From a checkpoint of a small mixture-of-experts model trained on Wikipedia: a variant of SOAP for the experts.
Below are experts of layer 3 (counted from 0) of a mixture-of-experts language model. Rows are named router (the router's row for the expert), up (a neuron's input weights, with its number) and show model dimensions 0-223. Each number is 128 + 32 x the weight over its row's rms, rounded and kept within 0 to 255. Numbers have three digits each.
After each expert's rows: a language model's description of what the expert responds to. This comes from a sample of Wikipedia text that the model never trained on.

# expert 54
router:158158152113136129132137084105143114105098123117099106185128140097129170103177119114145097191216113116137108084149139102117119108087143185075170119137129112195106116135155129150114132108098144147131095139154138111080123150108114095135157115129030133143228139121105102172104122138150116097105063128110137148126196142116147200122137195107139069119170122124120145159107135030132137146198099146133134109130110091107148124137084113121173137162139073120143125094099127108095134121183136153126167124137176129111151112148108156145107039109086126104158154127123107127148165141132129115086123143110148135141031149133139215218141145143141110145129043103074150138116102018154120108147
up0:093133125155129117154137144084172151108115149131146151134182117133108081191093108132187160156109148165144148130114120129130117115166177096063131157207091161146098138107087162118107168156076129139095133152136136114102114165105154095175126135125089164080101178152092121080143123133153123140135084126061156075115202132159144135132086042158154106102125084074165144134142144116105151167156123117131135125143110151089129118127084095120170158136165106066160137127162165137052167092066130090182168112101044129166111102127213187132118180124127102152159109107118145168117175127127055142204121167174080179155164117147102152199111146111091122084134101135143163147106110092162143176107
What it handles: Person and place name endings. Ending pieces of personal and place names such as er, son, land, ville, ington, as in Tyler, Lisbon, New Mexico.

# expert 48
router:155163148114157140193139130043152103140039135106150129138136134149149210150175129200131114158123145150092138161065205118127134145137152000097165076126128160162125118121137162149123110118156148084155107207112227170102132166134131145129109112160172126136136135122219054170103102102120121111100055151118120155160115167085091183091119229155136151141159126112080109128188122144191143143082155137126114149128078173148122114136119146094154123164119119139142106114116123110103121136143133139105185112124129149133148121124145139138110146138205138136151112141119105164114122121127144111181106086132130121136140116131133161146116114131101148137100072148058092069168129108141118137124
up0:150148136166183121121081140150141163144137166111110158126152112145113138113116139096145157116119145146082128164106140189153087099208151144128129070119100139114125075146095110126123120152131113095148145145128161162046085139167144121125094093139165073174145144073143184136103100129141133117140121156155160185150137100146155135126181199146140107217064174127101146123166125098088147154078148133152136100124144094081123113146155113096149154096179127112222159123172165077073048140112137138089220086110203067170141117135119094129085094136172160160141148112171193162110135124090124148125102094110107120034122161170106063132136149154138139106112125097100124181122110131097161095113
What it handles: Final name and word pieces. Ending pieces of words and proper nouns such as es, is, ia, ater, as in Veles, heresy, Lithuania, Greater Seattle.

# expert 25
router:175155169085152091175101129101091127122166139049097143121104124094094142145129165175117101104127140120107120053152154160141119127099100168084069061136130108161068101121157178126119113107099171097101111099158188107005137110118115100138166144141133145128113133168080168145090124147128128127148090164112146179151148088109173178158154169101161137053092125092143160128065113136177108143171131202087150132121147132140158126164134094096156144127186152125153149043106161137148145130138144117108182110153216128140138096157159088184149152097066141138146109144114141142110122163124078130128081148113164126163088123135134144105106096080087104063101088137114100132177126045113135137113
up0:179139124111160086073136106131172193118099097168123126145157115156139147124113115088073110141108098181096182127149087114113085146151193190069144115108114111103098149128081149104117112110114089173130132092140094134110110103077088099175199109135149119108081193143112126097141116173100090128094059117139111048126153107070161095130074073103146064093142166101119143154101103125120082102133131100087107086120134085104168139126134134129102124144154110111083115131145122103121182128073160063134068128116165107142161142124088180138137127134207115077137150150155103118114129159115144091172149180116179149158113095104155126125088146159127142122103135139059175141036090046122197153103
What it handles: Word-ending pieces, name words. Second pieces of capitalized words after an initial letter, such as S-ection, Cl-ose, R-ider, plus title words like Best, Total, King.

# expert 7
router:106121142152065142059100153157136161139177113112127099153069122108146132116093137130104163100156096096176148106175138128065123119141135129171167152125122121112172185120051107170212078154082135132102122162170122155147117133195101168103115170154145143129110101174176126105135122138105117121193170108110109137142119130102096191120160065165159131101133119136152149107182128078156153111097158067182103143072140129126129073139180084168156109110135160135110077145148171090103099111180187089114085098098077145133122102119101165114109133122094070166124125216116104085107199145105097092085102087112088137107073078132154167105163100146181145143127152169143106119066118139138094094086
up0:086073184118167127139089120136159136139110131197119112120167149149098119114131149119114169071185193122131108133132134090129101105081128134117142154072057099126146112194128176133119113091118125129139151142154170136138157143073074182134134073092130119081147107148112160163129084104141168085146087077124142187124144120138192163130112089130189113075158131155096120181136094114074120121084106074152165119133070053127151146121097177140083091144139170100179119067181150108103144071137115086101177125128141082119083102074124110104124195153162176105088136178131135092089143167156148121095149139145150190113103129150126066143166131217094103137149156149125149133141111058163143161131
What it handles: Commas and conjunctions. Commas, and, or, but, ampersands and closing-bracket punctuation joining list items or clauses in running prose, such as Ted Cruz, Ben Sasse.

# expert 0
router:139163144156123107104138146122095187117133101140159152092135195145082111116115156144139124194081130133109098212154108113100090117173171157126124239108140125101107117147130121110126096089081104145118143131148143121081114055166102076105100150126116137127132121142122162125117208155125142063148219145134112119147140039147071134136122127095111109136070146119154138139083144111108189109210129174078092131099100118118111110132120120136108108163133040097107125157122055125156127107130112112091159070094106120075127127109153073124125101152180116153064160138119137104099074105124134145102169102131111132099149125139155123126111112128169137171190186053165103078064089072116118120109
up0:152163082165080132125172116157116119086149101105114133144132128135135035108156090171162168096167113115106077081185116080140157149067111144114097125125120082121151138125119147115108132127173228182156125105063124113152150173106067111183130121126083119120111142149095139149123079118089132148169108141114089109102134158124190082129141130131091149120050145128095117167118122059161151163163124154143140111133081094117140187138093195115093115093156124155097164121130070147099163153114074113071112234140152196094149122119153158127140130108113074144115119113066080100131130096116135138118150153136164161086121105142084132169138141105098117111129129169149109219155178103080116054126
What it handles: Space-prefixed leading numbers. Space-prefixed numbers opening a value, mostly after table pipes, colons or parentheses, as in | 6 |, coordinates 29°, codes 13-40812.

# expert 43
router:176158144142113142121103120121073131154157090137122128122136140110102171167101136134117129118079119095152126160175163039119127135109126152187166192143140129177157144153088202118143132068103123132144136151153130070068144129154154068108099137116133147141149127152113134155106168167126109089151158184160150186093094124133091144068088077142141141095096161134107121092094132123178135128149097167111102135135152078082139147096122132123108103146150151141135104132152077129152142150202162119153151096108168126127128106142180059049082117090169146145114133129092140128093099081145070115089188150130047071127090123120122217120098121078131149175101250102129167153146151083108084086116
up0:152122109133068119144182147108138101092111109121174172132101130134175088120112104149135152098097117164063139092116088083129159149157119093136132124145128103152179173134089182161116137148143135205110081147160118172148126128125134150099096122117122086142086150075165182133104193154157072086186141098074132157128126119165154178068225112135081089154176149095160105095132145096079138170132095069144115137128082140169128190088164166183145140162086184151142140193145153122107137170157109148102146107070181104099179177125128144114109168119115115137125170097127168116142086076116106121111057189141160115138159142105131178184173121151116118131167142098107084152167147100089099127072
What it handles: Digits in scores and codes. Numerals in scores, records, model numbers and dates, often after dashes or pipes, such as 5 - 0, Vostok 1, C-130.